config.toml
num_hidden_layers = 8
hidden_size = 224
n_experts = 256
experts_per_token = 8
d_expert = 64
d_shared_expert = 0
hidden_act = "gelu"
moe_layers = [0, 1, 2, 3, 4, 5, 6, 7]
router_score = "sigmoid"
normalize_top_k = true
routed_scale = 2.83
balance_loss = 0.0149
balance_bias = false
init_std_router = 0.0206
lr_router = 0.00076
num_attention_heads = 4
num_key_value_heads = 4
head_dim = 64
vocab_size = 2048
norm = "layernorm"
norm_place = "pre"
norm_eps = 1e-05
positions = "rope"
rope_theta = 10000.0
rope_fraction = 0.25
qk_norm = false
attn_scale = 0.125
tie_word_embeddings = false
parallel_block = true
init = "trunc"
init_std_qkv = 0.0452
init_std_o = 0.0561
init_std_up = 0.0646
init_std_down = 0.0646
optimizer = "muon_hyperball"
learning_rate = 0.00803
lr_mult_up = 0.64
beta1 = 0.95
lr_head = 0.00895
max_grad_norm = 0.5
warmup_steps = 200
schedule = "wsd"
decay_fraction = 1.0
decay_shape = "linear"
final_lr_fraction = 0.0
batch_tokens = 131072
max_seq_len = 256
doc_mask = true
train_tokens = 455700000
max_steps = 3477
dataset = "wikipedia_en"
Below are experts of layer 3 (counted from 0) of a mixture-of-experts language model. Rows are named router (the router's row for the expert), down (a neuron's output weights, with its number) and show model dimensions 0-223. Each number is 128 + 24 x the weight over its row's rms, rounded and kept within 0 to 255. Numbers have three digits each.
Before each expert's rows: a language model's description of what the expert responds to. This comes from a sample of Wikipedia text that the model never trained on.

# expert 12
What it handles: Closing parentheses, -ation
router:085128132149082120131100145069127152127130088144144140138156105182172111146152096107163134152132101095104139133136115113139150109153168144122122120138117127114117109121107136103143128129110139161147102098112113138152124152160138139150094107092123109111105150113124168140138111138103118117120165184120114163147134145120133084155136161097147092153119112147124100107117151094148145161124102122128173135145137118177118136105143142139112120144098103125147112164054173059159134162083131133116125130112083153162118152168152153120086153118112132147088123141184128131109123122139174117108113108079109102165142165137112134160127142092097125141140162164118142111130109110104093129116
down0:135104075135102150128108107128099100111134135155137131149119140099104158156080137132112129143110169161125131139108163114115131156121099123109175132182139126160151150139114130147160142114157141138132119076136167115125129113088120117134162134152164125108113087117090091182090144138130103168155145161106113126121128085140123155086106110126145153078130140173100144084132078128122110106125151143165168175139104116153135093117180146156147131088128101107079132091111143129117168151128171140148110118103128132118080141174122130116147107141122120118166163133101124119085147099109120090154145090094140147174127097153113135117122143121145148101121132111125149138175129111120114153118
down1:160124102157107170140138140126082130095136137134141141129133098155114122146135138125127150127116084110116145073128116137095127156158135143109161092094117135108136141106124162143109141140069133081117125127136122168115173118167103105130146144104163130089136115115083112149130112167098070145128149156149107132099097144110125155140134138130140113109126114151130161122132162126096146147113120135164108132113128159153115122123130145150101108105069110163121142102151060118116142176127153109132154144094095180118100133130132101111134120122059141120130127163094142138127134096128100183110132165146137127140123141136174108146128139142140190143166197165117121117081139099103137131156
down2:126123128100124134135172107139141123141109124145088114123096121085155154127086162170139139066112152129172168149136082143151122125094106157105093107116081125133120131133102117147159126129120098118102146092180111122111136131128149168109153135118087096134141141139099149101117123126141135152084161118136116131092095144118132141121121146184099135139081133139098139121122114132140086147115114101132134161134125153109151113123169116169172160167153129101138165103071093146142096130118145171108103140123151156135116138127120097140116130112159147125125128080139162132135157165072089130158122133152104134104124128157163182147161125119110148092118111135137092095152105110116163180146
down3:141131114128145142161133141141118151099115095163117130131133112157112126151107127119112140142189153177156147144136111120139128128115183114139113122111128142165135142149132170095095130079160165136162142108118145159142121135101133103070136113122145087109099181149104150174084119086118173066081110106122103125130151131146106159142164160164182106157104146125102104121115107148139157124127157136152110109131099120139096116154154121109136102184118124169124143168144133161117085130114126090126092127178117112139096135132123163145121121094168106138155124133130160113143136102121104156105122112128106122083115118145142156138155132087142103137119144134139126068157097109148094106134
down4:113078089132130166140180141102142128128112153111137090140115131142099151135100115096169092140152211166144109152154132171107102105132082118132115120124138104139118141103139147133088126150129109152155110127145107151120129136095100132117116119171137088136143123118142150115173132168185149162126106136190143081179113107113100098116126112122130112075178148102105146108157112108115101132141126111115117110110089122132144122155142110118128123139155137162113087130088123114112113148182130093146145095154125167145145134176118107181145118146116162115122127137092120137119139174149097116110135156071136146106147122140131125107129105115105150109114140111142129131137127178110122105098
down5:185115139199128161168135147118142126144131150168103155124095137092170121126132161110120120109139120119140176106141149142138142132101118106103092127131118172108142096136112109145132160137070114108161136108174099092119122121069149174142142129111110153139115110142112095134113151119121139120120149157141120180145089174116133113095137144150144141113164125123112142148177182128154137111136115112137118130146102096098118150102128120096132129100141135081145114090162111147112125123144084126115119120151145107135115125131134141149082113127098103124087156117113105182110070102127143170134084173102120097101137116109125091143142143119165109129121153143148116131103199147113140138126
down6:092122086158128120166131153141137090147102139130089127099122105094100111108141132108118111142141121153130099097098141118107078168129142126149127140153124140121164196106104125163123135078124157100130148123142113138130143116123127125156170095143133147079176105148109153134133110109154109088125137139152070102151153115143154143075099107178167151178114130118121097174111146118120162130106120090174145143147152114111141126141109067170159119086183109181124124134116115131124124154140149148141099146144128131156157088115127151094131110121103143136172141110109151129139115134134155149135142116148130080113131133089139137106148083126140122135094171143087128145126111126142121115157
down7:089093078123131075087153116155178141108157165113129114117132149117144089088112144147143123109128123101128114119095134154106120149137081200147108106143133150127124144113141170120177092140094148115144156141134140103128109130119124157123118145107131096117127151154104126128116129144188133081113111128166120132097132112114124135150167150133104136128091124111139127102126140120122112132168146118096154083141148104123102159159137108150114168126147136117161103159047136172143121149153124146137133141107095138085111104147127146133149155143092177147158085133137136093103134150150146148153177175160155112136104124100123101089145094107139127122117124144176134109113127139112100145161
down8:135130155125151140159127115131168119094130117128097115150134139160141106096155112123146087170142096120124091126129111133128121175080160105115139095150106114130152125121149129125150122106110096115149155138098164122086127146058140129142110157111132132120155133144163134142137116121108140099083109113142104124124184099117132157080133150074152168084119147159091121149122127155129133169148127122140146116166154112113115096156154114133144164164169102124124105108121115128102141129133113057138177133084133122140115106160100139151142080106131094092123141151140173153084149167142138101092163136142106124126135158123103131124089073146092108119097121151162125102105100121162143133129
down9:122142135157131136085107115135123104104135155148176103119153162124124121140184158145140143106139136137182101077156142125097102118134077122050151127127115137098132125080116132105137102121142141139119156123129129099130146122128115144134106104127132100119140169147161107125085134145121102106133135122109084119097128090134136109116141148119149123154108193127111148132127106107158117092107124156155118168105134109090129141050100169083152149088153174115132154130153173159139092151138154130137094090114145107136110141109126101109119149148126087157130152131103118137165149148120120099128181152151140189161150122129122151125110119140160174095147124107130118119151112153154122104131
down10:111134107127143104117114122124115133152167142126137135156102084122088071085114149109128123151133170084169149113154148121157131131122108141151130145103068115107182133131100132147113139107157081128115174121097130124160105092126115146116132163099076109139120131167161108143115086072170126153124095118077138126151125112121121120116107122143112138149153139159131089131147158158131123120134161095103147157142143127148135118133120135133185116116173103144116136137124136160118131097133145133102148115124141135202104119123091120094106121123097107163122113116102149171086177169111146160135146090101086118159133126147135136128091134153163130148166128120107155136143145095178143116143
down11:106127104111128106143118157141124116129145134122137147162137133130104120102143098131127151151160126100103179125113127138109092103146150144077104144106136135110128102159109111125115121134121187170144118154153160155116081177080116115113110101188120135121156142151141127144104116126115120120145087148118126135102089118098084145152159105148144121120144122124141116139162140106117133135171134148114150101112172151127116112131089214111139142119141160083117133145095146154150128118132131093161098133105145179079122080127135135132140158167087131134150118106176124095088122169081111142152095148145099097144143119131145091148103128116131112168120148133133142059152159115132149154122
down12:088117108131095136142075161160129149155138094110125140132097125077114135117178133099115124153130140186117133133105137084106105092109143125123140145193111105137126093127139153118157114105163085158111125126147114150111151151136122120129153135149105185119111150094108147134127148143082106113052143173097120142166138128115098132156159138154123145092101095120109117139098129080157130083120123157154128151128121120126142085146100145146113133135139148108177146124117113166168127139114133131152098085146083154143108141143139102145120141115178099124112136188157102122116125159161080101121156139131138109119144136148116113178150100136092125145131144127130167140112112109120143103109
down13:121148118128139108141143137087109098135099127133125154081143143127089091118127093128143153127079118138178123110144081109122135140149143157160150100120134120143165178147162144113135149132133132188135128139127091118164129143151077159121102122089105103122124142113142107114098144135132106132138130134112145150135085138112138144112159123085125132148125112164131112164144132113141110135071115080113121174132168137124120149166122086105086142091117148127142068070134151157152118175127109097136107171120147113150109109130126138125117111135147114133101119111085128153144178162172145120138135132060102139135112132140104140113129079120155095141134137152137081154161154107154173154149
down14:142143174140131099098121079126125136144082119158102087117121137163128120103123121138107141120124110112089155117115081139097167160094100137131121137125156139111122146164140128086133117081157160137142082135103136157135099137132139130108169117126128133125138123114139108165147161077120145094122152147099145130140121139137142112163096177117087086114139139112126167165083136082181137089106111125139120147153128086101078124159130113141080113134143135154127114093168125139139119155140122163076103151110140141120155100157153126120130144095118137106115138104125140125185145126131113094104085135134126118122131162179089163089126110068154129148151132150151167144141142167125118112152
down15:165149123139131156113150112133080124149154097128111106142122109166120148139110174131114118180106114112144147168109113107139130124117101116096127065129127139158108112088125117108137159116139164130116110138093123109136117159061105133085111122123140100176107133132139075142136111172126152093127148097136107167141162105132114090095093136100138150154132136123153134145166074088130113110106099082088111123163151139159144164087129132108130111150132102133126155113104159170150133115130101164175122132098171138121147111165128156156139101145115168145147116087096132132135163120128101136111148129090118133142134127161172152101132140121064122112128123154097107151117133105136173130152
down16:166147151112144131136134122112169147139127108096155116105111139105122141129166135120114114150116122149104122143072147154119123114157136109094150144118099131161131141127188133108083089165111135080130106142118132070119153147103128147169128139116125123140141097122100128123166154121197083185104095134142103155092152124126109091109112132118161141177114101115125117098102148166091138148112115128121099109106151137153091122150187126125118109125153117113128138174142119106127125117145145189127115153083101126138089149115110158114106162179130109127092147131101076119142156156141098145116090133083107095101149147115144155163149105129140131104152107163136113157144113110130163131124
down17:085148130127155136106092124162099130157144135158105117175132093130188125108157167104131078161101122107117142118108125114137099151110147178159103154120151152069145131148171129132155111142143114155107121116105143114099125140102122125154129088114097136157122162189100101113118143101164124120122131083123073117151125131156128139140183119085157151115129123104138104131139086125137115160133130089145114122139118134136119102129099107171158160120121137119113153134165131138135173126111136109077121142107132125091165135123179118096169114128152158157150147141127157124155157118124083156138170111137133110111163061124092149129088128147166132129139158127111122085118129144139141104112
down18:127131135134094135104118157126118154116109087112097081113193118157119124124167119160178184123107095089133146154103163103166099110138154105186109154147129117122100128101101161127126149149176100149128139123141144119156077127174074116141112139146123101122143162105105092137114125118138134127146101131135178131083084119126133136177124121145125088129135135146128105106138104107117156126132114166090091139121123116115130148127143098142165155141132120115088125141158142119124100112176140109094121124159159108155124143089109169103120102167104113094131122115122147189146081118139109090115121120130099125114111122172109115150118129154173105118142098128121159114099170092130127114137
down19:159125162139162135103123124143123103162084119135111118119127067134132132133111117108102106115122088162135122096108127097108083114118141130145126131110131141165136166131117109138129087111147186104108129118145128136160170106136150147111096150120148127141175115180113063150127103166125063090103139113152102123121142135106133157066124134139166149104106127145143083101136117180167118141141134133108173122120166128132108134156162177108131091105148139116125099107131119129147082110118121128168103152155127122138158146124119097132093146081126094139165145149120118130077146116139149140137105149114158132137144151154147127141120097110162140140094140147152102166093134152184106095147
down20:099143164081113153199118125141132165126184150103133157128133113128128092109067133136149146133115124137130082154120121130162137137163107155158139129093119150117141092142159132116093123145124109111188103116113121118157125141161108126144080106123153160084115139122135094149127142112148116124174092074149108135118182163111092099131132168168102101180150114162131144107127083149118149110137130147126115134131168132140115123139084129129083118156135099155124136137108106142147157132137111121148116094135127116105161155089131148142090173112148084095133114137109124134110135133067111149136147172173126128138160115156119119157161103130129118105148172147126119141135136121087129129151
down21:124121162083129156124108127162063102106134113126143100134171162148114113114107138130134108130124141121131160163104118134106135118143144105133128146115091099121130137125152121145154156129104120133123139067123108138147149137154130118137136094144110181124085158126176148150139119150134161118109123185159117147097098084093129141109111104117129153095180168139109150139082062160145160116148159123152160131116107083129100110105130116144120096072158139170141115125145145145125147124122117150125124165114175125175150108118113131161101149190129127104121160141104107170137118116138112119124152119144090118115142119144165077114132149124121163151131152123146119077127144077100137086145
down22:076147117133104136108129143167108112139144135134100131099107093090103141087157142113116101097145145138099118126107150142150101122146202143171137131136104105130168141125088121077094135159138129106142154115144115190101133142137085160113119143140149152133107086138127131098126114160132167129127156061103127131150164128136133111103113097076135149121111146119139109169142105156118118128151127153076128106149137132106133159154161113117114132136098172110161132128144138120174097127119121123108112114137117125149123097118134155128155149090132113150124152154121154120115122115086124134139135147124101152154138145055143153165113128137193110148128157152057144149132112180111160120116
down23:146123095164132088076140134142133117154136118093131116121130081112182138119119135135164145153155131094102162117122109138170079153111156077115121131142115128164152105119142148142086178155112157096140146138133151136099128062113113127150129121155116115102097094081100177113109169124100133109173116134169112102110122149148130154109163113087128152110118153099179137153168166106079179142153094122128128113129139104129141128114146145133135099128166115113152106107155122129128139113138113140160108160173157130103158109108139103122138117144110150122111109116145102096125118110113109130113139152116169151072139126102138137115216127116128133122143129096144105128110144138123163139127
down24:096109122111125152134128105127090127149066173152126160141099108145125144083145129130143108137153135153142114106138143180136130118145116126126171105119141123099147086168088143151135115119150115146102095142166149149137142160120159111104175135113113127097092129141131120117150156109114114101103101127161170115124168146087131132120090149130162145105121140112137117112131108135116149121152111114138133119114129139174124124160172110160137144162150085166141166114171171142151161111139108102118144118128109116115101156158164092106156154096097094067093121136094122103131115109166148113120124100141116155128079124106117176153127117113094115091098129136150125143092160089110148168063
down25:140133131132138148163110135162111137167147104111108080094146135117109080146138083128081106134092093151120106126125129185157190149130141122080076115151131113134070108145097111155112148126140154119109148127145108154109130106142105133141125140134103089128141132139137157117147151154122132114078084127104102121132169154133148142111138124136149138142147157109144129148100132144132083139095148114121144120143111130074150084117143097147123131135157120136147109109113101076157135158121136112099121163142122115089139099153138132160137096149068131114137142084128136156090115090086148138144104111105169103160165145151133053147138149142122140170107122153153137131108157156130148100153
down26:100153121137106128117136111108118148121158142128123151117145129104128142114126085110135152169160147117102169093137124097153132137178098135131178149193183120148080157174155108140156121136106140060096112153079141137134154099103107133117095135105139109170115154100111165139098121157125095158120147122101117101167141116122164085143149146093154144107158137130125147150181123141139153092130116152142143152129109154141130164115101132119146137114104131110143162126134156168120107145173125113070144104150135129078131114087120112078131129102142100090105103126141124128095120097150138116137135144189129133073123140121147107110123110087124156111153104122136132116111146120123165127108
down27:128147110106124114130100133143143149114148134147148187133094186105112162113132137075147111109088128150163142137141106128098143137171147130141195121196136134161105140114113083123107116131133145142088119103142129114126140105162159143103123113113139125138111162152113112088109125141089112143141139137156127100111137162081118159123123109102171122104127150093140068104174125117159142129130102140134125180152133135108113128130167091110167100137129153117143140137129094139160102071125105098126134090125121134137134127155153170127083100144139148153126140148122150127152142137153088174108141096160121090124118117132173150115157160111071153135121165133129095122115093120137081152108